{"n_layer": 15, "d_model": 96, "n_experts": 32, "experts_per_token": 1, "d_shared_expert": 0, "init_std_router": 0.00685, "norm_eps": 1e-05, "optimizer": "soap_variant", "lr": 0.00859, "beta1": 0.95, "seq_len": 512, "train_tokens": 388400000, "steps": 6175, "dataset": "wikipedia_en"}
Below are experts of layer 10 (counted from 0) of a mixture-of-experts language model. Rows are named up (a neuron's input weights, with its number), down (a neuron's output weights, with its number) and show model dimensions 0-95. Each number is 128 + 32 x the weight over its row's rms, rounded and kept within 0 to 255. Numbers have three digits each.
Before each expert's rows: "gets" lists some tokens that make up at least twice as much of what it gets as of all text; "comes after" lists some tokens at least twice as common just before its tokens as in all text. This comes from a sample of Wikipedia text that the model never trained on. Tokens count by the router's weight.

# expert 13
gets: "0", "1", "3", "5", "7", "4"
comes after: " | ", "; ", "–", "| ", ") | ", "."
up15:087158148101141124135087134187111199095158098120095130055115146176173088158107171091133145143105167071083152083133113195151110140102141104104139128079154181144107090109128121126128149164120086101164110127132170116159107103077199082100108093138043126148153088132141097128133084132118146093
down15:140148167103114129163114167184141113157086190064140147153185118060088144128137138112105117048198145141164119126129102068102130119100130116128100118129095154117160111142146090146116157173200112145115072149146111205107164124142075049088130138098106157098117088119110133133112129091150121087
up16:159139163099083095150087081119106108146156130127099086182138118165141139104093113125069081143142091175137121103198140124140188145074096126184161109102146152090128152142092156144094102180124151182098151160123096108200115175111179124129116059191129110127155170136138184157096114131091108146
down16:135123159093150119107120093101158084099145139130096161155174158180071089177098159141094115077181099181108172138160142160084113191139131165133105138117142157107139032159099060117131191102104132164128116179109124092095149139091096128107153104095181120112141136139133117140080149083143071100
up17:132058152121142071117122162201141120138109122180143134155086106085103149144069145147132128099086122163116104133135105109146121144161150095140188162145130135139138111185166223105091130106067206152092150151135173123096146093120122158166117127129113105069072163168161136128089129129112058144
down17:142187149154161119065162227127092139116158107146126179106148119148126120107118155160181106101115135115133138102148118088125147115108165109108100156124154064148177138108112123105132095125143082127172137150117117173168124161180154175128127172203147124137119161112154169089161081042155052140
up18:100093150119103115129142117155111077112117157117170178134135123151092132101078155118133168160134027159100130163085185121088107112091094163153189160141176089185099149125106126175141098153096139096066119133119138122075174139100122095107088128081148191100097098087131173114092081112142171123
down18:125160103106141099130076074128148092141175122071127149115154155145153118109145108108084090139084167179149129196165145114109101192123079140116087115129112114145167170159087120141216121135153214166114093151147200165113111119104142147087133117119119155163158119180144118088161194160106120113
up19:204138109128131138085084133121135182130154051229151064105128159126108154121083151166081162115090142130091125180152145119113163116132133107098178213117114135123080148149108135116164116145118135116101208135153114120161135115134115132153068097118125096150159089107083146131146157148068157151
down19:153156124190106128100124123131154121116106151131127121126138197184097184165119102119084159154190159131162142137151085121041112131110139131173193088173151120115126156120207188103129176186141081135104145123079146109137120124091118177137071121121127149131054137101101140114115109155156068143
up20:157152148115186099103108152202166123128163145100125106115132193122110131118090122106125152125112108131123138127115189066119118128148115134166130168132073136129150123074132172206161158180053170159128108107071099102149162091143115145124076091085104150155126127095148128148124122125039203155
down20:107134092098147106143065169078046134152130196145160140151061136082143074119127123188152201170202160099163149098119163145132078142152117143160131113086164098110123138127091127135176112101126101167148125124058197135123131141123170148106105116137070116130120120121097128102116173096119124092
up21:103191145147157083078087121163109086121174109203137070115164125152157155102160165153190113114054135114130114134174138148138168171146131058162132114146121137191121129208170142081131141161131084137148166175172147103130089135137130110123158117156144150089133106089139116131136201096152126111
down21:152152093140151106136144121120172092109096041128134105118175114140148035141146161142062130131122155168105132121157124074118155129142134147080159101103140107112062145095157150095130077135138151100068112119161123095174132101132083040138069143147112126127104136107128170156065113118058155093
up22:105112152127081131166176148177151161059141140172158153118145125146062200160079097123077124139095094151122115140124134099168188204115100136201166113117164093142168158128155160182151139126099125109064150111137125153111170134125131120122154130150132081114215167116121132101142117135078167137
down22:114149148153096070126103120121148073152159099122128121139163079111122149189119109144125114098122105134105120097081118134141139128149120148163104105147075145127189107108206110094128122173140119094159099133197176173147119103129075139154115104119157054132101121093200153121206102112225100106
up23:086145119141112166095178093151090117133146140180072129115109049131097159142133130181155106150133137142108126104097124140142099146165110113120105119175107125130132148085089166076130189157118163121129140106172169091103128149147189160142137203177163073128101079145126137145132105051124190049
down23:125140135120119154104032139096141160130151134069094154220124086143106105138149137142075152151142131145078104150091126135136126158087080178113114098103101192134133157122092082103184136148091127126103146095123182119156138152184166164136176141148159205129079130143150131141087133103063136096
up24:083110140127191112153066075142152127098133078139109131108080057114088115133134183091144145113093104110162154090117185144149115166147141186101123140133092109133159077127119098093150111121084169091078150152139104135134076093148165144172122129175095195098144171074111091140091138180099181125
down24:154148065075161086181156091102123086117136190086146102121146167104128120112138122109130125071145140068173098119146139139118167077141076110115104130157112101158171114054109139112144123154105083125092081105096115131195148113193208135122131147107122206126098128144116197117133119162139124155
up25:104184119111146148176137151127095082060141100130161115149058114132145135120118130139167130139091160092137044124133139157163176167100158147157119079149197102155184134168114157150118105124066107165137153105136101126072148127158099094148192128118112132104182064089108076147091128149078103146
down25:166086132061147085154131146155067105142135165139090163130140117121154095188044134152144175125132134072195117169145126072136126180093148130172105107117111112161133142160102132115103118130134095152196100132127185133108137127156114140227191164103124124087161183133109125105086138132155144145
up26:090143092086120191146125120148084088099168145149084098114094138148142097134152137113117173112111096125159095107119183110142099113114147130098101213106098138158121117119123174133169118139078120067096061047151120184143134161136104132109089112106133029117153091129086102076172115093131157110
down26:100113097140124181118084137139185157114099145154127088158141125132118140099165228186113097124092166123147149089107117123088184154069085122155188136169086131194113132152117114133080122128082165112159151115147077093114115113083139203163133092114121080155118175162125151129194107129150141115
up27:101086189157186114164123090183149163137060171141123136160105118177165110179125177078148105094082154170203152110120151192139152120096116112138125124132156128135143124058114079167140145140120109138111111092108142175128102100162145115152190123113071139173130119134137083186075168148118101125
down27:085063134089112143141148150220092124110100145102119132082106167143125101120073102121219159090213141130131100180139145145112134118076174135160151183128183163101096104145108151168099159138119132109132114183113119124124098077144112135150134108126132124109100131092051154088151136098086150092

# expert 4
gets: "%", "% |", ".", "\n", "% | ", " Indian"
comes after: ".", "% |", "%", " |", "0", "|"
up15:175116144082169121149122195124137119128170160133051110131109132171095148162145148139106126116117098124135121066113157105102111163174102178024108088108194158141111176092103136132165109155132164157140073158099067118116080162107143178182124120126087141118167170136114089125103137160129175113
down15:043102151161137080101095138138049110109124099126140128084130131165050158146133100104137143161068104176104076158095157106109161147118120091160121125126186126129096182112078105196139155130142153126136121152100174135157100123153107152034087137137126181128158117101147120147076103124134155165
up16:135120183157176104120093112186126166132137112093093137087087193170122124099139111061166105102178100102163110111119125116137143131151151166137134112113149166182159160091098128104149180183143091050159130122102130097167128196202174104121114086095115144084086140173090148123132088167120132119
down16:070137145089176096136105134142083103132102123187153148104152159107141211170151156081128110121105163143060154155162112132184169093117123161144102110190124069149187144102098096155054153126110145148152135129092159096117144119112116140155120181123145146162112126149125097065133158068181107083
up17:072116150197115129161067116159139183156119145133047103110135109129155134140127097092102117130144091128085099115097140100130153146148197158090122145183125165150138103175081114108169134134151074128052072108163114156087163074113162177109134093193149107131118107124115132122115105174116089188
down17:128152116114147161168140115103079124132109127103149178169090145156111095129106162103099141103136193103168092166146156127102069146144153152107077109108070157134183121095091201145149116167143164118160091145140101084075126111114154189104132070129123192173079139144138177160106067131136108193
up18:158173115133123124121081124212067095092106131155177132136149079157061146090135132116145123223110148132138127121095151107108153119126145092167157122122102127050163167100124128144130166132106182049126144126106110135107131056099120151088086114189129097082125154137137111120200124130102133161
down18:140138144090166170085156111113142123169109155164125089148157177096166124099117179193138114150161094102125111126103115047172121106138102127171159070147120081075141102078167158130065096131130170080167126097136120059189157099130152111153138138101139095134084106135165152099187131156164170113
up19:155171145159108147156148156150108196192155183189161117087145112139077138127144125121097124152146175157102178157157139173156131073178128144119163115157079134116151170146128240116156117082093095125088144088141124149135091110108118098193120158154144100148137128114090177116140124144197110123
down19:141096147168130118121088129096114122178067105122159107126151072140128141105153060080113121144096153125157124112121138159117134097129112092154175111090179120112074125143166156214052158100076079124089174121111105106169133103121102105112197205154093157095140111110163147142093082130149124170
up20:092154157132114113097148081158185130078179066127128152121089130115135125118137127092131088115086142170151164151147143095081086129162147109138083109140152172146166126126131140144146119122036133191110188174170078155091109146094110130144123113147132081109138153109152137161208156202160112197
down20:215163134143096129130082111148179165165175109167122110106119147094165167117139085163095161104183100159131145150140168071139124157126070139115076144129147149164161081125117127134140148162135160152098093173090139145054123123085195128097168152082181121115085122096081115088186136151102126112
up21:066099119213114100089136184130128171111148163148145135132157116114185120092111103102126132124151136126101053133112114115155099109086138124164068116125110138159064103136035108146153129098120093109028122095117161134127136107109080130177156137078097079128164132085117100092170145139098131117
down21:151096138125180143089129171129128164098140141140137113174070112116169144157079107136116109130137121109172120133186141155132022152105133113102131133180149138102135043098138122155061087168104153143127121147162160164160135103100066144156157186173076160117138119168150128171091117108144057113
up22:163093150133075127144110167096115178134046135162137127110146123143196114155153154144133173095079098185152150095103143116143086147108091121173120173108143109167073137141197088086153174108154149127093119131111143133140092120113110083188169111229144132106120137142149171074129110147093149098
down22:142193118131104063174155106083080138170110084171145139129162127170147122091205117180124109137115147156171106145114135190113155166133135132179159114128129110136126146134149106191124082159099148080167102110156202153111090107105138135084153164122130119050144109108148084158144213123139106126
up23:100108129134156089146169134191156109156172171130162063117106096125138108105165156072154159145134220117162128124112071172147099113149146027112100091120115082182173111159115104123156107148101131151129166130136131187154196098107122145098145096184140101149101157101133107110149142151174109129
down23:037165120072125162102101144060144116110172124174116138085188122117169106119105181112157140136140186107152124116094135124186145138126118125118133147127158137105092159078144115111101113129056152169116096120128116122071147137115163098134054153091184146166117088176124132203129094106083098105
up24:100098128161157128125152092136110130120219199124120104130116110161097114123102130129094160127124117157095124032130192118164168105096121137155120093170128180115122144155210232178131118153120163155118123079146148102143122120139138124129109127143165149113121098126145106173158166136086056084
down24:176122117035100186136126125139085149131102104129125084109132113139147110112131118162120177127185149175154125090111137127112086144135148120136093143198068143125089153169117150120109139140126125169124143079128199148107036223191125117085139121157143174127065155133147150121140122102163154137
up25:157156128077143153144119120197150166149161118095106140125154107157104099118139136129104104100128094111111079064135125088086069113160149147177128148106189098158100072127158140078131112137088152168092119179095114087143161152150140166111167122192114190087174099153129174100199115149124059137
down25:169147137098148132140130098149152182195154101197186172148063204155076057139185188117127125102081117147109150163075118126185133119160081092158151091150131082162088085158131124141094136094144106146150112117100096108156140131107118133140155103118141143103138114143146113103089152090074170136
up26:180160106153103103138091157111188126079174127134126076119141054126075143110147071158195115129125133084137110111126144139121140114135133117114135168151143127125114147138122104092121162161085156130122139144127104198141099162046161185125142147158171178161102024096139160090079138118130178150
down26:092113094127111099125120136165113137088138106106081101087192073151070210153135089171104117110162136176171114116102153168151135138115064166129131109170210144090127082150133140180132132133166178146146180155169167125130192123112146118146178122118102158135106110124148137146090079133183134176
up27:148160137154164043170070160134112154146138111147138133123115106102135111133151089075102120187171186101148116136090141021120150072067136111101196090130087127120096130126148163145104146138112125092126134095097103085134137152108119128108185138138142063130088069143112112156139182129111105074
down27:184119096136123152170035174150148161116109168166132084092121116172189106078143112156148143128163198099131114189077143105119162141140179141116112172079105125202111118126125131153149102133133161116129120152135123147134155110095152087117093134147161161091169151049129100114161108145058160102

# expert 5
gets: "2", "1", "3", "4", "5", "6"
comes after: ", ", " in ", " ", " (", "| ", "–"
up15:140144179142174140157166127182140083191123142074105131097143133177165136119140131118138098071134091135094129120221179125096170170127144149116092121181139207113112109095132124064158167166148126117142136126172119119131113105177123123117150085206118102220122098176136147123146132136151116116
down15:157155102126124109131164088170063162032143161173114112159142109168055174167108130095106095112157148117113095152175109140116115157122145147117145169147120077176143131098148131138110114201110104128108130103125154115126178095198137170116135119081166146181086162146138078197166098119124149161
up16:120132182147120124133126198163153156117129164124060109140108138122146135133110148195137129198127119130072132149134143111115145112174130089154162149142109121139109071184133098127054157126171199072108161150165124065101115091123130091107099077147128065117176111143168180151167125199135126116
down16:131154123130164119143156145096115095137004051168163105142137156079149099147139160143114138138129103152145140195112112133144151089165120093167095165143125123138160171142122132111151141209139129118168144156124094097155096166118090125132146126101087102124090178213144120117104145075190085138
up17:119117072106153067140132082153142163111119140103107114153200164126115160027127116131155140176134114167163073133111136119186131122110111107130112145107120085107121083141144113092114182119082097149107141090137170112135058140151076060119142128097074133118083090120086137102136112182074107070
down17:165090207119138085129096159138145116071107056151115127124080117079159119144145130147132128136187119118115115140133175164081108113169190092136116139115110186124167139097174140079107119088080130163147107107131177124167136129100094143119146115119094125121163104146169172229074101099070154117
up18:079135133119132077159136101137159101176153127162095162176136128183050189145148098149160080143071141135123144075101146179126178086136157095166144127117141120155064057058149096137163167155113104119117146115095135124117115174109117092151142156126133132140130145078087127134045130091129128074
down18:121121059095110152171129145088120146170127140110147142114120141113148167150138120144119179133156151073103094136061069112162125089134107155206157090147096109147092115100091162138084184099103138192133113145082137140152177096092146136149167111103115156118140133161135070211109185054116117148
up19:118101168178138124067174107165162131119085139129134145119161136165202180117128235120159105188166127186140128116189128135123079108143114148107123120126113207114060080145095157113151116110121129175118136095056140143108116108105117156148094147138112118143137130105150112171083145112167186123
down19:176125141104142174149140151147118078126119108111091154116127069177160152067171105077143169161117121110127061077106148110126146148106128107122084120120093124167090131155105052165082106054166153137145118165141104108134138124118180114104151126100141140214097179074129105082136112104133098198
up20:189107131122151154090105169176174145166010188150162129127127087125128143155108142114123124174107112151089125071136130115028149106114097137126193109114099148136145130186093139141141080099109150076125186153123147088158125172116101135127127136093147136132158123096165115121142111076111076109
down20:167127124099123097125115081086143127132113134143124104139144080220105146077105169104075119100149119164102177104124167160108134110189137131134111103125072165111112062090092120127088044094137094075144178137067096180145117121147096156149086152115139128141140140122088179093116122107056141102
up21:185141117173124105100099110127164107131093134144089169124122122153182156124157119115117174121116133168142196077138114140126133106135103016125090150105151158159157161089136139139148118114089093124138095148106112123110090231124088119092152075171144134142106078148162139146120192095070087170
down21:071162168115036173119139148099128110111105112134124090100097191115127094156177131126172109161109132171125146147095088094143176197136100176085110051114131090121107089151100165112170132051157142135154101150144101120137129115105132140143144117112069139166159183104118161131141146200145112167
up22:146135182126105127126123105139135166095115107136116113094158140174181126104067145152211093119170125095113064119031134154153108137122137166118154120178142082129137116131104166151123130071129116193119150147141138090063139129072162087117091102152116067138090121065094178133124144140113177083
down22:159119118157069084152143129162168169144133127103128091053172116180166094117131211111132163091162135084124086136110169179131154158142138045108095159156187155156125118102146132175102126124123119129176145191141149139117116142131124125118089117067111093144153147117141210142118110191127104087
up23:093125164116150149135158157127132255126126140107121105088127130168195119135074102091119073105114124122095160168124135058072192167109120142138132113122166158155146123078109127115135134139124097141118119171196148153090134067093128126152140102178054148116125133153170120133132168119082150113
down23:127065141120184072107158180098129095116089140150146107070139144165133136140118126154081124084138130138102137075163128090141140107010104147134083128069141139096152130073087185142156132128081082150125116176129114138103106095192127142141173101138133130131127196154119176149085099138156150151
up24:164131196134080131140137068160180197147085148139138084128125134130170116148107119154073116142044206147079191137106116124144070101158139108134188150177171119134127117109121119126087130088137125151132140141194090127152139093112124121131073087117120123061143090117143123178072133148147145108
down24:121109153208166160142149138158172137157130124153132093056188127154164090154126193132090118156147146121139149136148112120144113080127137123158121179123164132137207124139124117071117156120162156165176105116140067115126177164087129136197123113090137143083176103129059116214102160136128141143
up25:137093158135183143113149147142093140135111130085120123131169078079103078159171112127153098136132113105098116080102140115187126137126054161061134165125113174229120084134180104162119140204144100086145111158095133132104153107104086093127100102084081113145149110103096151068136136069134135149
down25:104191118145127115176109147182185109137151043074124163122169187178131126150163152135112105135110169100137172118112128128155129162127164115132090098161103112143147190161161100133160111158112173186058137131123092155088094138048129100128120204149104101114119107127158118153120156158101175096
up26:116107170126158120135196180101118166134116157086125113132101119144099142126121170130152169233131126142090170159091094094166176103132129086210101122127169111144183131101142129120145143080170128071100127080137123092056130137157111050136090148099145123117118095084079124156131102113117113087
down26:133145142117100086115057151149124072097093108122166149087159129128160162255191168125112080155137083150138126109157146086089155132106125103124110123120130151150140124114127123100160177089190154115184124130105124126138106095089172157128156138121071213134169129147076131071125141130115144135
up27:125111142162146147148127165129124184156146135171117140166131068217120129107091116146135142093074239136157084141123098138104106153124081109143142104147086168126156167085183125123120202110092089114115098096170158103136137152172164143124111123111133107073085143139174151171090130113070123096
down27:104129114106089167091127065099192143103123088183160120175113110073171066129095111138105107076140074140127121155145105104155148133144158127143098141113099132159064127093116120165163115077140126091132076111126114100128130104101153090154142142173164159133135130159070080136210125118201079072

# expert 27
gets: "\n", "-", "\n\n", "|", "- •", "- P"
comes after: "\n", ")", " |", ";", " information", "Scientific classification"
up11:106129146131068161117125101156165082153127140120173198156155084138165106190139196127226131140093153071168092124129092120168131136124123110156065171138081130180129168149146156138107165136074110099105145132144149185116116138076117119108122102180169092094165081154121145152167112139132121104
down11:128162129086072157111093134138063111132173165144133100122081141170132172114091170058163106073138089134132121089171132108153122145119158117036117107042131131150140136132114114174093109110182148119181114125148123118137154146135163158129122177114174146147096141160142053073132087112092131179
up12:111132124185198187142121104109118088133169181141134126183115114149128200114127112117115125164066152087128143109107102160086131106092122127150145143109130180173079157101174116088155106100107073138095175158110140162074159097103097043113167101103117150161117100132101107155189139078170146112
down12:125075092074138103104093128102112136156158153138173153115107127095187134143169044116115149104132160120165087104206048190125109164119112101112151089123124115100162188158106108124126129096161131097186178145121163115094115127145135183161101167187138178136130163069162120133130150126083144145
up13:120170113098174094143126105117158113182097116160115156127143104180105133183108129156205147179100134076121102072165126193065142199157128076151116103173182130128149102146110153122110100131155107125151129122163163154169079083143117143085184207123110115151130128072163166117161121136116151127
down13:114108131144149093169094077112061166150133157127138087137113100122115123108132099079081163108165083142090123205059146041110098104126126145149112150044126086173155066098140087100141102141114155124113145183144189120186119089138107124177098098125139103155158117173092124114108114127141132117
up14:143136160115185150097142124114127117115139135087125107217103095115189085108035127161183134134121118155139117173123106109141080139156111120159180073118149127144152152134129171069043150143144158125106134145122102208157161133168107089190136179174116098123138135117105083108143169145128098110
down14:168113117154127199136041123121127068102150175129167115097209156140137164107179115136130165139109127108121169119158154212119135106138190080110111176132165154147134132112151121150134141122161128131142146152186155115118124108140124147055069177081165121150150156103171077132075105126138136082
up15:119153130136134191147155120153133138126144128116122122119107124121037150136139102120140095127110138135141133126153073148101087113141094149121167121138130130123127074153179134145163135129146067150190173080191167142158130092165118072218138115171218091177129112127186091081172124093072121118
down15:097124092124184105119132152070144123117202104091058194175124195091198103166099102112092116117141188118144129147069140121180155131094124126095162157134126146116137134110149052106097108145121129117148115120094122159136175090107170150106165150197121067106149145140171100114143115123150151166
up16:143162113131137091173111092127140149078168152104129122122128066193126136125116179113164102100203134158106142162064126148159039124120097049174188122136089117129142084134110138159147133162115151131122130126136032156155130140148167156105179162145159124115117127104120173113087089115097165165
down16:150083155118120147135148075087099118165112169144110174115075138109142089130180076168103114131161138094208200139173154131069139133144125178082093162174156114150152197108102174161131127077119143105100120108145164098081089165132114136190089145109087166163096088126133142173109121157134137132
up17:104136093115125106083144127197145174166146116126136114117114101137080144129078127149195170150190139123096090112045118181205129165088123124114159056160189118152101114102083167097152119153199135160138131123125112099148106145089132135139125172158168098143089129144174116118118109158132197117
down17:148110130085089140154110170152189162070105128141134100143164090070159094099130188128123176142133162111231209164174116090151130143097172140152157105117115156102149176139124106133104137129123100176104110133151130155187112127132110146159160124124110218172133137129206122129121116110119152099
up18:129133132120123133126049137143123128121162165086090083129148165120147102159156174152124089133152117142113131160119108163113107114136129151093082124098152111108156143196075145059125142185140184122077089106135103215157146096102121091094139107145179102103131053150102137150133200168104206140
down18:125125169134168164124135083118123180092126113131168161169122126146149162090079114109113099086181154078088089139136120166077150062103087044146131171135083128124151114101159147159092147107151133146120161079142145183129176158113142072172095078117097125123130110170083126150138130146102135035
up19:158171132138168099162115188154055171148113129107097146131095124104186185108099123089114161071152096093123158123199081133093185142140155071119138130107164160150056141144123134108143155134067137133145113162136057143131114057117138102122141106109058147114124109173105142186130120163116118150
down19:167158163185123080096100152119133086166135140101131136110140188126118150184123130165133115093140097135081125113119136085139150135134140212139163178148167130162208114156155072096078116136108048108088126180134116130157137180151175164158094172096140118085142140070133116088157133124167166110
up20:130083144110099091143203137122132120190167084079098084066167108089123102081149155110159085146089171096149151106085089198091102122176107075103139098132129144143168144149095143124084160110119152121104142178157166141100193185172157113144102147099117115129131080099106145085082144148126114132
down20:182116103101134115119118063134157129120151074069134139092013115121084108120126069121089117111137128136165177129146096133080168153099131136144089127172112145153113085150118110135154116128158173114117190160112104144131231147090103149123140165122121147143059142181107167184107130117131121155
up21:104124114129148166101091146122140173120120096110230148129133110129114127089118063100106168155129087063145122161179102145110116170155075107142107121103203148095165115152134140085105123175118105112110159117161091088114086141173209129107098154173067118098065060111139115127124132104108107118
down21:092162153169117113118122151137152170078118125163164119133154077150147107140145168127135104107082053147134156126128172120091089122129127152125100184129086117162070193093175140117093150178131131159121124153131168172117159114106109136109088144204158115188143107116133079159196198134054120093
up22:139124123152150159139204117059169125214064113159098023096093131133142145206072112135156113105137132104180133141140111138110141107122136123145146153120094126162140127184091106167122100119173158132115144120173121126189186134127088144177128126152127094135143131174129170142106143159137117190
down22:106143139175091105098121187129164165166137175117098136117170153145107111047150125107192060138133154038128107108152138186159112164140106100158178125099132125146134125179114139122180135114115096105183151125097085139123127069114127111105156113094130088203150098146125067063124116135123109103
up23:066180172101148147136154155122109151155125120105111121137069136107131150127088135169096127133106152106139149133180107123134171145174175009102142140153158193162163148080146106125189049172106107185136191154177111153127098143144173118162117131126115111125159122126110113092110133091093163149
down23:131193175178136146069126144201146083130109148157133093101133141114087130090160164120169110016099116158160061144137153210107109150098178106134115119162134119146149169125123122171132111160125120099130125178127110173142167110145134116132189125126079141109161156143164127131178107132157067136

# expert 28
gets: "M", " M", " J", "J", "H", "L"
comes after: "\n\n", "\n", " | \"", " Mc", " \"", " O'"
up26:140131185115128157152136153149117129123166091135135108122190114155148131122170110128103163160115155168146110129106127144144052133100160136068149151092118153119102168165131146130176167168192194162107091087097135140142125146089195098110156123105109068121068144114180112205185176139065151109
down26:105119153175113061079072132133074172111153115123171146133114110081150171219135107131069085144105148067068179119084106087105131143170097084081127107113111095100136118153168157116129115117124057096137147158177140150175135154134130132122115169178105101116133109132157142152064171138143136116
up27:123141125114171121127116176113138120121121089131130095105039115101112139141148112166138139068091131151129103053163159137141122103099164130162095096100102119126127133142110166171115141139099206097089218152155093177077056096156152128095159135099087113089198128110126133141116152125052112097
down27:126099135146157087140120117113046097048168131171137157142168143106127100064121099144079132118118079076156175163122064151135172144100092098157096098123163121204155161104129174135205121116122109131177066069113105107157139122093153127105105157103114162115165108139117091151131108117113094151
up28:140135175115174129130174165145095168113165163137077126088145169059125143123103107112140121122135095162119149174110132177098128145149161088193096167129145166157128098116112180153182160199150138119075136119161115110112102162152108143164124127105133070199148076117103166164139155163169047156
down28:167067064161140108143109126093120143108165179129154174168126111184128101127093147084121126065155146099123076141213079120168153069095104078194119129128110107081116170144088127131148117118151159140183138113151125092093129142111091188095137151133189119166156125107130150098121177088107097130
up29:109115145127176135163078135170123156123200091156134169142149070111099155175122126128140146102175151124168150148103165096128168099162117092139147078135097082190114151113106093135085087169154102134128136133203159159104161148064124158147119111099068130063087122108133152171178170135068161128
down29:169111139077139099079145096129154113087099102133092173099098128149114061124132185100167122099054147097079079165144108159107132165134112165136086118169172101154173126203141143111146073081086076147133169128125126078140125122160134123092122107095146067156153062113089088121126139166120119163
up30:132171118167181124167092057125177151133179121114113108099082076118095124130107151096113122162113166095138119134124129009191133174153124181142165162029155158177130141133108154129138135158119117100087107131117117171141198160118116085117117126115112118101134127115102149130186164111133152144
down30:109131100065068192182174102121161081068103170171087189098073125140120140100149113144104120086184126133120115096132117072139084138111120198116096143123154155097140122101117122116128129083110110122130097177151185145104118200143158097144048082105147110166157111120119111106090122143140135096
up31:122121096143142159123193108063146145147095170101172138136155115109124121091071083131143111080060133097143120082030160127143124125183081133166140147124148106115091107136088130133142104123124061108096179081119096158087141177125190173128170118137090121114151126109127069093127163140137190148
down31:123168149107158155152054180121181155128129150129134133052174097123091145141155094134093085124131149070135143209139078147136107141101133146161155111121125086145163110174084156166134192158117113184153115099094151132130180129077157091129131129130121081080094108111150179131066155139097071120
up32:102178170124105082118135142151158082122126078138101097157136101148131163183158098147111102179136112109113099125149146112092099133099163206150102206130148108098106141125097076109164079193142159131082136145133095164117082193133126134193145188092077112134128113066127138129125141118193178127
down32:135107108142132151114116101152178164175106157119149116151134131144083068148109159127120118156152127162128163144130119153148107101118082143094177140058127174182129114180135074152166168076091088087070108152095131123145171161118173189170089103109161141156213153145162198118094128173119098130
up33:069114160130162145125121135140189137099084115140157108127075050166086132103142098168110133159135143103169151087144156069185095138119139110106181116122122127126156089080106145077128107143127190163097213142181167158083127147121142119160117071124159095105165120121189191098104122165137116118
down33:133124162142129180095170096071143120128122102158134047097133168114169105121082156088100072104081178095144132117113115147130146142179129111172142173152124216136130135125115171125134150060138096083185130094117093132146147121088109129113125193094171097080145147148084133111201089138124145169
up34:187208127163153094048112144154159144137074133157105098140129107130173100131133132103221105108085115109152113171087111124154147137108129140113132096116120116140125174065123063154141127173132146176140088132173147144092138198179073146118082168091171108137106159109086130103077135127129112109
down34:159141219154164138086148178166142151129137100105152130123116129108066145139039058129114127121131172070148113098125166112118135136106172139075192139089128128083122197142083128054157145114128147202121157156141087115171129163138147146120151138174140085103122137151125141176128140115168140118
up35:173129142156119105157090189113147101123164103135148051114103074124092119132113107116160114130165167146167092137220134167182143119109172108148129103148114093196167152145123137181172105166092161126114207158124146136129169109117105127176076158113151090130069149184118110163116120115179126151
down35:071152110159184107123140146120098149141143115168149137080166122161131109114216104104113169112146159158079205158106127113119104118159144134059156200175102072159135151150139136175050137092134138113121139162102114134147099138195111143166138156134125164090153154169149132089160079181123114110
up36:146134159139108137065137158148122137130133120072125095083142149114164106097086133119087063134133143181163100098133148138095134138130097167147107099163082194099065125126172121070181121160074083112109129165102106189115112106099144136122170148133116086145105077106085111063138129168122118224
down36:119071133103110129186127124115148100139079190168150100141174131110089100160111111132111155074081177126111168115146058064148160136170134125078122155104135147127092134107162143145108174081106155160110134112135089113113218134127111147139088141069129133141167135123191111177093101113115206084
up37:149092141118107103151080146082127125114105180111173146114104132092142162131162068054127126115186163101075127097133150168135115132107107127132102121152136105109105136111074072117180102126164078133158139082156082059149107134134150181158187133146147136106037137163101070139142118181083121090
down37:080095165123137078124196152133171158095122109186096145134118051068106153091112152100101117130174123087107088097106104092168105147096107135138100157101140133146171076154112160108144061116161141152121159139086082129078128119112179143147101203135151082141168200117090151165125145093130128111
up38:165202172111169174175092145170140126152155141144112139104125192115161159108095134096101153087106114064114088092140106088120173112127094132117052090097186126178106149187111118138122094138143131109131131067081115169091098156128129140118103112049167128126113109121214173136124134148135137128
down38:079151085135080091092123125085156113092149066092142080159136159157100108169120082125170151103141103098147121126129105147117158085124154136073095108143140116117169127141060107112135052106133108152155055167171131124097162184085098123106101111076094094142111131205166165124154169116152162088